From a checkpoint of a small mixture-of-experts model trained on Wikipedia.
Size: 13 layers, width 192, vocabulary 32768, 43.1M parameters.
Experts: 128 experts in each of 12 layers, 32 GeGLU neurons an expert, 8 picks a token, a softmax router, a shared expert of 64 neurons.
Training: a variant of Adam for the experts, 289M tokens.
Below are experts of layer 6 (counted from 0) of a mixture-of-experts language model. Rows are named router (the router's row for the expert), gate (a neuron's input weights, with its number), up (a neuron's input weights, with its number) and show model dimensions 0-191. Each number is 500 + 50 x the weight over its row's rms, rounded and kept within 0 to 999. Numbers have three digits each.
After each expert's rows: a language model's description of what the expert responds to. This comes from a sample of Wikipedia text that the model never trained on.

# expert 7
router:516471356524554540593395553615514513488508468406490484473543501495563499528454416399531501604492559443395425437496394550450492615551536535494469497503571416527501471506567525503528479454523529507503509408467529520489418512583528482466491431422515451550505484512505578505478518472553485535506457449601460471480550545499515523584516539515481516491505516463445604454638443505531523536461452509543492564630559542483538477529555451393477449487552489476540530464422500609414515420442405458530528531504510420511530471489510429480496472471434466557467485429512532469515529568472511490
gate0:568451592563520522537492481603453501484517510498531510422559479484445545432536418459454424562489474445454502531541504537522547520479600523483476489492529456547502474402470604462527507430393514505478513535582369509471424495582543518473480475534574586449544437424452467523506490432524488465597459477516513533426460497481527350506538475446411497484606478506399480501504493516512522410441446528509425462525547536417593540486549549447603516519608526479448489589459563556467508524474486474534454449450488505557504460371535427544476473493458486458597498452456533464519478540505575449
up0:484538390494465433506556547465531518405556523473507511494448474543593538466492498573444602462531545529545558524559462514482579498428477594507574635506453481445481575362473528445513463490501508501499524427458512446488563427465475400483568415399482514453512492473516543529417472444515476454404541555540420487438525487508497575437538456509529442480487506554497542513544541502555530480491513425457509537560504447432408429509470592460494441427486453438460529486492538453577491468578496479371463475516491566533626540465460533467479450402439422490467528555525473441504542474509434414
gate1:414523451471593569545506503530470531451551501518399557595491539459507602489512544505483396530499543511491469538466498541480535545420464476477494473480447464506520511528409489498583497565586443467472431314488480507461491568537654446512543391426415472507533441480502421452479537460481448557476522558498447495472383436555549559451503518524450482526413458505542509496485535560512597504494460437512527576520499532452496595514469524441427503461490518545487396591504449509464528461585510588544477508506366500561513483499470444478481500399514444527513449494429485478526529457424450483
up1:521542438494558611539428476514509488525526506473409484590527509524547505504497454464448370456437490544391465553508489569423554498473489565416477524554516509513545481551388507511501466496455428455483498371507514516508530511585635439529499404431471485507460428507474504426469556519517464589490577536491422425453427491578536506447510514542451488588418447522470563530503551510518486591538502447526520589582444430519499488544551517507458404467448471501523409600520484524488548509555504565574472503519383417573581449481461471434481501424486480512464449450483447502476553500434457535
gate2:600558491678495504577487592396522543595567564555581598475479539474448491468487506491491466542495453349500529471563497462482524485519564546349569482510486524460535530518472541634441512495532642583438514557514511509499502474500526557469511433489586485406520541504505555511531449492505511422497548489498569468498567527511509498528527536438489570557469483482503449449518489479509489468526545484458460514595492452463554473617514487535518480521501546502580473561515474522522505509443626531471377519466589473547475429504581456555467465540507599486547523503517483490519556420481515472
up2:458479598414539605448511385500434431406444482487448472589457545452472514531473508568458596488569542597628506495389470504503445525482504491493497513482461530443537407445555540494503465550461469479591506508435505609523549521456444446550496594537451561437480459483488462557573473505449527495465465534458488505511432566490428546462499463483452448526511498497503452564492410520463505485515537447497555503425431528465532523452479511590452542443489516417450437503513467453463633515450518505487602469508441601521523497448461595480518509495561381489522443468502526553455410435474403460
gate3:444495492446483474530497442571489485485443420480484485464458503411541545524435535547395520455525564431499462586459432449467437499562520458558505559490451441559459502388551474529514453482475541501508553491489540428459518436433509490512472461465402529442534521597458551520485558538480500514491526478514563451415419401532606490430514644524459426526409515530518504475531530528595407552455571467491399485572489510434426521560533459475515390417576450471498551455474498481555564553468491464467543465524482549562607516517514557499476446439409417466568544531413453461485410507474533475
up3:513471478539544540457612559461514522466521518481502450522565399580456466476491509508573529519509471536506508445516577472587542491444476501452488452483550507448481508628450549482503517486547457458541487473526485518593550548539466497488494542573593409565534447425488401514518436468556498501485493550464456480541537557495425536483407368488574584428603468490510452505440483482424516464563429494445519505435524454534557500460472501493480638573444505549506458532618527514432566532527514562502549468520504520497373491570447424463497622507585575549422466506582512531417527501567487567
gate4:502474480578492546551487519550500595458536458480532423505551499402470571540506483544596490493572448469510490454448440540500542551563541510485506501541448525461505512512567495587488507496473623477506492496479450499481392523450513460479534513463430487518457503613479491529495455488390518438571476453514466453554482547535494561422564563503469466452399537462573524429527407477426547523522453497501666513445436630524452490576520588401516540448421543447545555473442510495468547518558602592546524509483537518583506535415436493523532526526616485564488531521432572583498505509462459563
up4:493540493488454424487608492480484395535508483559447540455420497609558404457488544461377526438443544520445486546554548430474465448507506485449510558523480512535505531445401493428490495506523399494544498526539502488546583432563453584526436540546597547531468494453501506516514539572552462538523540580421575499474420490454522449540481427430472527521506418484490455551432560528539416443472571563519425434507501446449542495416500397581499491467565500603474480562571507481472488547483504475394527461519413495496450419539530499508501555514445522451481488466578431461514423413544579417
Description: Mid-word fragments, determiner nouns. Inner word pieces of rare or foreign words (ichthyologist, pogroms) and nouns after articles such as same, latter, whole, Died.

# expert 26
router:496532531504530455480411580560555504539453509542513478518500581472551486559524526484544523562440495537484396499609495472473557526440483439543481464506509453491551451547557421441516493591501494484429518537449476493430496452596490517500613431451521564471457557447533540526469555510513511610527429539530498465470549538442539429588426396494549547489568464544421512522521432494508595524515513503532508534396493537547458564504564527529623474555420502460637514481486519494473461487491367445563457564502518480395489554515570457372506540544463509473566508487522456441549589591552529550
gate0:414489512546508589419520482526452489381501508531546511467420546490504568501532401545518373576469494509563450503543419514530535553532449431533464474494510522457513444508507541499549480494487465507593519514484499519509476468491397527392450593493544519529488389517479464543554537363486460451461511482556413454476514588468474591551556465436467460457501471486475501524421507479554559461538455481538394445453527597552540473508594553496436519502588478518517471428440460517517593586409531394495565493529525536494463479469484535477458510461523527534389459462440440550569454378562475552
up0:458447571506612605431544597524540490476485506620604557483412555393450492563540372506592416531473529497512521502539451507387534596483494432506508557547570576463547448530478502472468420590554555540498510479372470467498527495472407513411458552501586469488568487477495525518478573477521518521460492531513532483449502531517496561570452594474485469427481478517555410516430576444475548355500490438543380513484548507484466474497533534510477514513469481519491477441479510541559468500486462499545555541437594514426503518460509514421494553384497501542490470487466487497487469528564467533
gate1:516594500498581538451519529520556523476491529499577653475567612528550432562537514537489576532506362469490538510560500567466539428538589479442610422517525563512429433514522586582436475534548509428484503470556622510473480478464521494548512500508527535420440502466459466488452518543588449487518475441593460439575547543516485430480480560474554552515486475479408527453560447541520513583485483512609534475478464527555470528499470590552467440518497503462454596488474512525522448537575479562461428445434447417444441525488437561540429495504434574530464557477580490536513543489572508535
up1:510627462489421464540471477463554507543446443507437662585525502562551526502504444493462450417489535484414431512530443439451452477471549578469453470575451474462548618484444471506508477446485390467468520536496421376500466497518553520515496516493481535474526486555473526482477522574465498609494510515554557512498430462398515477475489567491455476521462439574520635501558449510569396530477492567457612584550497494497496463566511499416520504487430452494509493502533528462410495461494518465524490579565575482533390444512494460505450484514552447476427497404608482510464493471495449396
gate2:565551504555475551456513509549479522490451534495572507432491502585474450497520550469461501513541524441449614580442417397529601476631527577500450431434518480422503501494490504518550499445486518452465517409580456488569462538458503453535479468584459503469437480509501564482609483564474427525545391498460578523565521563446565488507410443463483453508554532548472534542585562496490470546598515514558498472462527460511627532544594498497565527464484478591573488399526535470482501526416506505505561509520460531456575605482553542525427437558510368419474501431528544496470478545515531541
up2:563593579542461507463505560558545542526431570492559490423454521501497476576587510454471520500480533500469517475415412454509678467558476584510475461448589473480509511442520530508522413498491546562481470510585485615484487461567529521498401504612431515409493491486494566433512516489509485478541473531460552597575539532379548473568411404506553565469587505523477500559534462486515487543559508559564470482494507551554572535513580514489583417502537494534615503528524554544556545416426443495574502498461502487465567567501558474473433500534543509459482529426517512556488519530532587553
gate3:493542585529577499377543488554493534482533512483387499493536488495527525541627527456548604547405519494476450474534463441423423496538456563537509554536387486466483484505579486461473562546523378421465524492490459615463465556501508498470522479572430532427474556450486419523490460485515473424452543388568525555572562484541497535465519449475526526543488471444529435560437429537497530456518450430471507456567480534392418441529507493477478488500474602541499474507508498525502427464540465535510385516583481528499471564450503532501518457526492575449462434399568584548600529529591444484
up3:556513532566477506475531471490536531452570521603603478458422494464534435498397457496500560497454545519550490449561534552499477509478442526461531471542548451505496594408459416472474478480418494515429576488457408446496455607485487474615516482595543539438523552549407380556484440479488506433539565410513530460525475445515491497549479526516585470494387483510532476515457542542564436493475542525410467509477455519615530462551585459489502570463552465480513544466528539556535499523460464479423483560495463547477473514545503497523428642532523546437553578548403545517397606441458498493
gate4:546599486481451521460462435554557558547571464542474570403475484485465542499456495492612568497574499447456484473462490556562479495519562526487523464466523507493548422515531474493493418603543555599453445423458512453491511481574464504467457470465481482495558524343462564563455512550461408509500455523470548524452444466482518500498536452461511504466574490565508519499442475442430460489520510550485443563408528428378484528504514505433447432490440513596450420551425443510534427555503459438452630397431495551490448522428501566444416541564507470564572518491480531500418555576587529503
up4:519510406449510496542504542465457553490438474524483517596534548478525537525488577494500423475478468539473629473553486491457534502509453470531528460552444444528529568518460487534469557497462480469538577582483443511559459507484434465535531535608444541510448417500446450400484502507478467582561527586528377363535477468452412532546457461483622408548514505467484568477534497465530451544439476495483525426418481633545492479397482584541503535537499493404402498490522384457574596445428489577535477536479522411429426532474501530484504476437524476503498512492516587544477463485429446465
Description: Foreign name word pieces. Short lowercase word pieces inside foreign, especially Central and Eastern European, names and Latin terms, e.g. Zsuzsanna, Przemyśl, Vučković, Triticum turgidum.

# expert 47
router:516521532456462519438535316506467502398444487509445434521495448535491527470433540461569464509433492633571528426466513495450469519497458525516492455528410534526423518393479483425454639526456427472499514563497543441453525437576497441487471540460432453452525526475512490569488455543490570505552462569426562479566475551525506427516445496545548513501502558467573561551524517520512456511499467517416435438410530473422505453450552514433491489486516469435511580496425468425545566485471516458480465560616469551495585478530452456541496576538607625438477487438480491536548446437506517539
gate0:442465505492583521465438517560502491489520455431483561373567515421550531507457533522580495530483470554479431503523495558558531579455486453510476492451529547528544503563537508487518567507502536577519435539572428547485530515519416540503477478481485483423405517508597400411423602415458413451535451498465440557440521489472486573552483463546503508480546507503523534465503494507491554462473427529515602474524560609555540509558504469491599466478437565421517519515386455456597443417487445493477457519424445491492490532534590460482533572450604512549503539351457582441449552565460501535
up0:574431502486452568496446509469495514498483405423499460486588451534544520437519521410555438475444485452424558407419560626536522529520550538493367518564500556415485600567517529507466459477372552499453479464443540506465545473480476462507541590487545520492612534460505546487438462524538539493491518546503622505419602402493503492356510532569461580537509513499490515450608516486451473525579497503511545510438524489496469465444493465490486545451445548506517467460484536546515470510489528515497532546596593563568513527499503535509457557500491528503480427489511452501433540343510506607
gate1:421551449459360457491573507581599539488509527535499478484536419530475425491568505606406520526467533508522522525502528532583400506492460486460427509436537490527501551461472469475574451466516509552517557468463464387440527606443479501513518487489524518516482486450471474547559442427475508515573500468469503572466614478500474520516509482488498561467595473498464418458490529532491416500465511395468436437557536522586411517506520548510565339399522457530510483379535528485455568553535534508551539509438533470521500483548475577578511634466490483552449427591509474492567486527558430544
up1:415545483491416492576543438539597509478472479518475502504475431510477436455530520570442489594471545531452594536503534533526440451535489502425423541408439480542551525411500481516582463546489488538524500448512497377462568574443488495439532500443462467488575504459486446539509449523444562459573472530443543516513518467438494480437477467511521551567562467479553479502517562545549489449461594418451404404431546499509424485450549591472468423464516494462516456416463562469483556530495577615502451541497499452484558504528505514625592625479520488504471458623549488473530429585557444562
gate2:486456474372468468500599490503517447575414414466427500490505433548566488484530520490467459489499460547491487449587560451479472515476400428582474479457465505514384556419537483484515511478492529458527511538501433428493566468470602490458562536426469509478473459492501520618541432510603534484559516531440509601606483447563599440504523397533512608429485539537480463551476536542544530463488455495425420459489540550572476485525521417424485443454433479546501595514569539424472553537538551610500508463515497469546549534576448526494493493502519492413541557502476510601509445595485429493
up2:455447476569475563445381519348513533455599538417486493507510516472315512561465459554555456542486516481524493454405467482392524495492557522460501564511518499498567580535516504475474499582471525512574502357508556445467497522442376456460504494552539498574530485514484452481484568611455531549417498494520505480506533527454499491492558589489540422503522516466497514464579503490467486460506565448620485532459511480416600527499484459521569584516498522449444482353526521554550477433512397450430494533556516580454526537518525509519493512502430477541504549494521491526413519547511553463
gate3:408562595593472456512401488556420535507483443485515473525495559510449515490511446462529444391503545534422573475432496516561391510589556417456493486473539485459529476559448513511556571472463544509514444557563480497510493473490483550590476382479447592531552561488474524481503491461508508615507426497430441569489518520506538474569469491478543624445430547527503550482514494558467489530608539484507484529546570512486500463505528423447558461470524416482575560616495537417367372507466506481514532490501516456509461432568465444475464371527484516482570457494480539517578415497477457515
up3:545566507520494390490509407527600482489466368504463458469498560508462409567525425410459482472469552516506535491537527473558434471533537544485546461546492561481505448559475449527528520474476538467470489583511438375446370443531471534593529384454486502562519461451499476541421464470539520497534499482579513515482450481596555486512366488500526509486526446519520519457435488497524412491482522506503487496515544438392551512507456427466516468524509449462604511651486543500443354581527419460444495526507518455521506542598464409473449449533541553519559489508467580501555559513531458554
gate4:484429593424477476560484467559438566417441459463541471493534456480468592479515493532535490529526452575478477494563606501482515538446468436548512506537479514429590505432480396513493524549509435554501435523491482489430422491515536438548544437542506395418521511421447457474514492532394390553596535482416550524577524503491553503501490544494521457576465494542585511557554412516430470493527438468477499559512509561517422510550473554458604464487459597429541432559436446463560518497476513505474442562561514497481489547544563511515529476586547547449628408480494617475428509466530587495
up4:446471508565514528516528504544554473568417502461371482548576548505580504530542514438513445519509528468485496520503549489506474474580577486434473539618486563543471437552465554567463454472457506420512505563539489432568572420541463497480426607502461552550499546461435539478493461532467522472508545456662455537471422497520456402445470584535478567496442473484420537468460595523473435517542491508478500584562517554492513448385567456501508508490519480399525570433536577422428451498555603498482518516504466539467493458524473515459501460486520424507405524557493460635504586580450483549
Description: Word endings and units. Word-final suffix pieces and number parts with units in technical text, such as -er, -ic, 000, km, million, Greek letters.

# expert 35
router:522515419450587560469494571492496501526511525533501442409547539457478564504469484522600569531497449510475505442513508557456578518535389500565560470432501504554506507483503511460534398513492470578474465401540535511426451511454495535510441471570497532575501510498477482416437658579559585533497449504567541488530537455502588484521507519467546463439536548430464506462533434495511658574514443553605484535432513448426449495456515548448483462510519527489511515469453443545608402521550359533567504481426513467505560498502473477364503424534483514524470619484479504444533513538549531468
gate0:537513445484535531448522448393508465443612527549570581517540578487565556436510525449489482525653602475520528457535479486514492365504581487539591422577406425502507523545473537587564430465468563639521503485438566515495520516501485468475443473489484531525511408493484415459510478507489533531541461510503429482482446486499510561444564442476496520492481471509544530481474477531478533514562444445523498462540534503553538531435415467448514579545505410514471481512513534557526504546447585561490492529471568444453615481370480493489538500435419551590377557542453430491537523500578537475
up0:543552491485585542461439482396563478451566580509546490460478490438577615542515483430538504457565574561476473513492496495416481452518603464492573466585446373510485455513565530562592428410474532533477448447476546522444483527523452511569449464526495522537564482457420518487482521529479634517521413529556491449484515501509508505546552412556551536481506425495494469479501401500506495493473362477563420438528533503528403521502441519455533422511506450533499502524451483577542458512476418592567476538436496476452537564438496450449533437463456558555476573534522550517533585598544596537
gate1:567426475404519501563458507452550494520557559509479399455427557434566556575520496431531528495459506510419539435558438511438564481517477469561567347512490403534564525517540443474432432510535532492435497466457438525487531533499533378517508437524389395502428459562418532500464480521483493553538399469506472557475469488463572555561470492425510500481590438536430572422515474485491526491500417543551533485464494498490480474489542543505532445470494514524510481400450567517554454561515518418487619437558518463475522539470514498478516639559502557532451567510494527463468587508526614554
up1:478587468637612599523513589532546463533511473486499449421492513583477621499533481536454522540457577532473462467507517457535485481526491461491446567500537374455496507525561490517481527606494584560572442481524503489584501507447535599552475453392535556537428596489509509561511461511559538437450544551488572550499499427508472451478504539535523496450535542491499475503473477471502464545421547502516487564508491431555484348520527410576492460451536534464491514550524499519475505478597493380487531517556591505650452503470489508413478539493552474502507432552407490470500467487478461380
gate2:417446483565517561426467534527399439496478482450379486542461562564526588546506474508512533554493537489560490451510496417454599511518421432439563537453533482472535546545450497469398498498403507503565505561504473496498495548545551439472454572474491408456551520542591461538507490441460531536498525580523502452473504521444441599421483478478500543435578411475546518462542392584543535516493535481454549434480444532591529522393551503578556462473588549466516518567464436500559362563497514560543583498556555527521494394490517579482574481508523435487506510476554440496558458416532493524
up2:457471519465541528443474567579446457585433509486453508506428509445519596595498497523604519510441526440517494462481448440461594529587511421483589476440421499475546513526544512466428473551514428554542432516569506517462502478534548532449459550425434545403508535470480543458465514519452510589529475628501442488474529487468482580481483465507511557505608394461492581486517412552488520565442474478497562375457530617519509507433558520468564437474437520433585522545363447520516439422466446536557517486498529431579546545459469547468487469461568431476567504499529494497560538505526489572
gate3:557534408491432517480523589455577474496475574469525443435459423494505498409518436453424496599499444473470542552552576579449461433563470484576480597528544485557514479487440502463545399431580655471439579485568405420420511574497484529473503460503521486544492451512476537543525448527491591571566538446537484594502436503531461535526448566477484544479532524503480446476525556547551555484518465563523528551527440418588422551526517490526522489466440538521445573454539489512479461553481465593532433580570531429557525541448454592482511495499491567480568556513512525461475584415466447533
up3:508488477434444562502529546500569496501506512449523372485516532496485431439519516527423494523505485464555547513577453497385510569538540425505539444561528530432547527462410421440580498473528602549581550513381490434555534511440471513434577500546574520458453512570609513515511458440593548510518540538573383528535374506429372575507480541457450513515500440483545478494462549496597564492495479474491357579536465494547564555416574421431417545506532523490488512498516475444585506533480561492510416534508546503450504457447500467512497525537546554529467538463525464481495459448441496525
gate4:535525608460497454493516509572465489503385568604601499509514597461486482475527504515534511481472523495472497536552512473476493474515372502508621489499511530454463496474563541479538488478482460631482435478591409495528510337528591534502437646511424494509474510465519481478527489542522445462510488395487495498541648537529467525496526514469590534529507493515466529490548551455567507490519517503472510518525448494560483517521420524459387518454533503479585464517394453475516528505430491429494440581458655466607525551540478478520477475457359559540478449520511427475511483515515495467
up4:431470559543499476473467483543490476510342522532476517578348527492543481558498455497538442511407507517438456562510423426432534574528470550470517477506433417524525531464493503449465572598484507559486561474497558451482520413525476487471331554557503499561417517546522432577549513471469471468556432536567478528420491491539539460568529466457477420548491567474539507511488538528454560530532543497553437539501476557477542552572458517399438519546455510434459567513431562571432497511499482432415542427534437626491457516428475477506469564512414485484468495544548500432538395535466533522
Description: Mid-word name fragments. Short syllable pieces inside rare proper names and foreign words, usually after a capital first letter, such as B-un-ma, B-oph-uthatswana, Strabo.

# expert 10
router:583516498473511455518504505521534500476410605445490455417533534556577446535533485519413519457457535534531549502493513550576495448471430452631570511546531459539522627474459445486524378315443382503493527538565461475456525501523551529497457503526453504499443529535532491516522485485578550543490564484618465547460497465524513507436564500516474411597486497449344463502474475471482471598478524521546510479565508477563509434537564573544463516475429436532543538587498531521582555482475574535540445456445431480485472410537591526470499582484551485529485519498479425543503532509461565476
gate0:476551548497528532608589539541438485472498460442520468387436574418524518462510530478431494538466361396437414539471497516495441481431515595542497515551458514489539520497484535433558476445479438499566538438545497536542468508566503457579410522485519417438487580517453634484458573432484439464576496475446476504502442416558476494479607522507464489621429575420551495533449504477471475542483496476562482503583429456482477479544485578483379527468504485583462408531498486443495562506459485590549483441440468462456524482543514450531571508463518436477530456477436566558510487509424542547
up0:558463513510568523545493500575421507525465472473492445473439526569492470449565495425453457520517467438523618529439579435496532465459442524503435502530467472461450436527496605490468476507429460513387506522407515574526544517479526473566490468367554543577595454532447486511465493443474488429583517426507607376460518492428444489503486403528496493444478531492497584404464450479472538463504440506538471480557528473497470503425496512448501454483430511577501562507568582551607582508468487513507500467475446483446515509425596570530558502526454490482437491457437364569514607421473561501
gate1:565488553558590581543584444499483458505540491562526513444527491595449464486555478433384448548440470527497545454521572514496457555521458527581485471611497451490490479527399539489548436512458464510497576505567541454472515523588537502588472596546567505500454534633462551544574468503459457476546509454520591439386435480543469492485547418477414508540450505504472611551588483499483509466510494550517541614430489484450548464567526477485476480558475466548467451490509555462488488501539525552411450424466401575500506560368569496495584445497424533441478557440506496506505507497458451563
up1:552468642457510443568482469435529463449501541532487456529476443463542494501514545349492462558491508494573486540460416424470405480463485529509412439529437520525460539523422481497485511499505446512440479413555543443568511477523480485592497554454391546538435484535537593545549520446595456364464540444526620503476416542438504479485573392447529436561468584523454508531473448519489582566505461526464559577529488521488488487531566538482554495592529549588442445461477465524496473554488473395501481511545536503468569553424554490503542508482428514507455449536473495434452543472500620521
gate2:491453476485556495456436475439524462450616414470485515425562467513505438390565450495494449491512508432560499496479473498528489464511547345545563474493419474549431483507466511432508527430558465494579381474505478492570436452525488603509477496550558546475456491514474380451496456492494447576551502532498415535536605516440540531468408439530503518545417477490575471453521557524554588488460534525478415420557535531502511572508461475476488456461437420535508498503395457519487449513627455591491465489447469528500427382472485403506520547421565519529505465533495412477575454539451518472
up2:483556572495441556540554535499446529507471561554532474593475544532549600546438555466481547547533470453443488515529483488495548484524477557441438415510557563417519554596507514522462553581459526437420531561502510458440595521470518492489497464478464494499524453448558571488520519464525555414403544497499562465483471499509459534563558562399444470505560523480489520457530507536466469501587496497478558572470473508499449541414587513485554590552604578486464458478596495477511570516396534414504509563617560539460516592521504509530469367590414503508537484550498586471430505392503611509
gate3:507554481549471461478520475488534475569468547618496450449480525607598540506540495573558462564430472469502530443417541552531507497457510500508506539469497532448508478510523582437615501445498462413512466528444450493437511568502523580542548479581461484459456465400528494474497464456484601498501456579442526484530603597510468640524410440473516579473443517448413396505374419523508587481471541491496497549458507481442494515542494463479461523513588622438557433532463458449501550587592566520483447504539529613492485523498417430534466480519584500446508423513526527501490518503531486556
up3:571488494579490448533530450420532480539443546553467444503519505581559550483520556608502448557494419562525559428462575590541486484414459538525464529469522515450563495496497528432666474493457408511476485546460346507456530583499531547497600499558491440513495475468493543515539470520513614535482500498540542503482522571475535540502444430448568543506446516447379388494447498508479608469474526494565465522540500454435535551558511417498435537532575631416513495562514535428519533589542558537573438481567500574460495491468457436521487505561529511421530489517503500513509577520547484527
gate4:516528469415441469454427478516493505599377457529536511532472520451507542450448362524508427501472543496451512432506536540496501515449549540499550422565549477401551530559588515441578500439508530421520521465522466490477561576478585527417527461490413466433497477371451471485445566514527464569483430515557484470475497391575525590441521474555445562525547487532464551521599471572348518527470499605543511496443513512491504440469470498512432525454469475438574480556440510521562443459482480535559392473445532572496542537510457524432451526455477446487472555504467595483525584459563527493
up4:531459538417491525416515531479522454540406510533551503512447527475511513528528438585543515482488485453397523436481519524537524533519537594467482458582512492402584543492532529465525424419468591459533455451510489493418650551500621507465492497540363440433452503439471561512496470461465437488461465496529519470480462477471465613506555466533484546533506544470501424464571455531368476504467538545531471443489521408455518485567525507538427538460465468447595506599478508603604489481463473607557482470433576501576535552513409521391485534541564453540488502536497601491469525513525481526
Description: Word-initial stem pieces. Opening pieces of longer common words, often capitalized consonant clusters before suffixes like -ation or -ity, such as fru(ition), str(ive), via-b(ility).

# expert 32
router:464524495446531485453478493536488493515455454636520499418554400483540575480518484491607488570454520542484427389504501490478520624485517510470521479514543525583556508497536430349530542501586550552519471494574451531429441534711499479459521490511513538431526577469477511452434596443493472548528485462468588578527480570466537488594557445478552477451521573508530485455551498481540573522517423499549520574462496565514516510530501465379500414508490489469559602498523507551489552459492362484480521518520452405464512558532482454483501538524560534556552487457529532478438514554508527518
gate0:631457498524587474494595505458458494489543491424582554517487508485544516480524573505517453538585479522506564560479575576458522554577520452538477424481564473479488463441455375498569472451479488504471604450399430491456505535530573470525569615519490489530473481517508457507509505496485473495441427553564457492491444531480472501496443463548407418462500548453514526407451486516479514501418534470490561433500471537537374495416447472430538408436527465595416562627481585420592543528603510549475510533529538483465552511435506571528431499491473414526512589498504526491527560536545508557
up0:354525508504415531506519441494492469527427495502430502507491499576486542520494528470465539445476511460541535503449449459517543421417475555401511546526415538493458576567507627565484537524475475548518412535547588531599463493436474550537406435445507456544427487503540493501517439498479481450539604505355537492564516497523420548436501516501525557572490503511556482607580499471574468489556482476484425538513549419433570513496547584544447576555528503470507414396464422509411452529402572500454451467482502581552462465514478486501511464591549561468485454502469469515474443433452476433
gate1:480547441506454416498475514489531580439535500495559451503502509396462582431518509531558513548476422504388522530573486454542486550628528525520436554448479491561517527605574462463649484490556523469516488499498416517431594634537415500477479552567532464423423495484472388561453550489475480500601429501453484532470479407483498509485413555436531503502523590585504485597459568542499573562478495534497480459458536412434514413518565499465541467491513531573397570527486458484532470544506513495589544439482479445471483534522466479477482492483488472521560553484494558528452478585548588460
up1:437491491531534516536494555472531519608524473479550534503579582449498477474493451450439479450420465483416413460474563514548518545414510510386621484466508467556531430499537512491450459463472572566492520555501480474536344490508570527553488361445550542535510523485444573521524466451460583536352605438521523497545575501426502514589495427500477519552541461471482425519486538515532419489496519556523476545516510550568510538460512483500561516504465566466533502423492554538399388501481462565417510467515493513493509559456584573560516440453447500511535408516444531547477525482396424559
gate2:490427586498504463533281536492518474443537545531398565442465409500499547548496548474566454422547481508441424444541380461500561548556485511566464559591497442550477501557507515497392588524388477560533422517578418496450480466501481500467458450462491413508497490507610488461456449498521372462541568490517523476537580534506575549504442525494560494534492536468584516512582446531455509518495520490456469547489441478590571524520517572474522486572550477448488539502437515454441568427517512602522545501568525485482464433500450464531482531460544501438456478471564481466452435536461465500
up2:458567394480437420476542496491510538490399377497495505474438557661416468513499455557536490520517458557547505508546495546444493556446476391461430529397576517447524555485493432497558479499488617535491490522498529396472441505488521557435488457514504481501523510561566516553461468452431454538472491486503483520448479483530514508492509548488482512435479507572400512432483544499647564510406463489523532519500422527555497510541440499515499447450432590538444547457537433511478431478655484462523532444532413463464477582517423487527497616543545455498503506576523552461558556462581519566
gate3:478482562516487587521499527421462441554587571511598454428477463510514496434434509518516426467459476536437502546550605453429528518579461455452498509547558591455634424545543491401534511454486568522510492455499518462477401525516419543543636466556528595435441548412519490540456512429581466489541458478572470647450489543516466442525497561470509442473514433523519459527442579529444474627516527529564492472437438504507486464405522495533464494584458464496592527456512542495494455494531474554554603433501459455474457428508447536523501551508518522471469488563427510561544517529517448482
up3:486527458463471495412445423478451494573533450522453570477526382598511499458479478481520477463443505480574543589463545567502549546426371477529514508459496541476449545475454488463524541520444454523421520458569471436522510454492485528582509556541415488571446523435657468447526520501571443599494516549593518561569516521451484454476456537515500515528465567491526425554504473531410559473470523513608484398455493531450516550385516535463495477531491480478578473552423405468485567539556473551525536525468511549445592500523628481521435477571550496428514554428480500517559461563601494459
gate4:400544477486469485463456446509563475531422515596535494558472442447499468482502480535585470470491558565486508512506481575377491566501523569524515576495571557555561483520442498491479577529576539517538458429433495468521413429524474523581431509476493514480429497370498525463527474464503495543528587624507450507582638506550417593560533538568498495507485513482495438513537476502475472419595495514520422555486470534471540552487525476487445503460602522504471536425462520471433521507510576436498405570454518513447525527609538478533420483563579533519479436417508598476496386484599487556
up4:492549556540545406469413474521496556526475628450574469572428455424392481509498553528506438573448470494434349539502487430543589487442468498469466437482442475487438477408424494533538579513487430498491517524498506443443458413495510444471524456496525440532608560500574543498484517490471587501462375496516450454390478621410562524488490493505464515477552531496439491462562433514627561532556540462518499473465551543502452505538472489498584506422448502491532519606463510442493435468479467496421471582577559552549497500534565479549496579470454511505509525469483468424523550446504485554
Description: Abbreviation and name fragments. Capital-letter or short pieces following an initial capital in abbreviations, codes and foreign names, e.g. Pd, BOL, ASD, EDT, Cilician.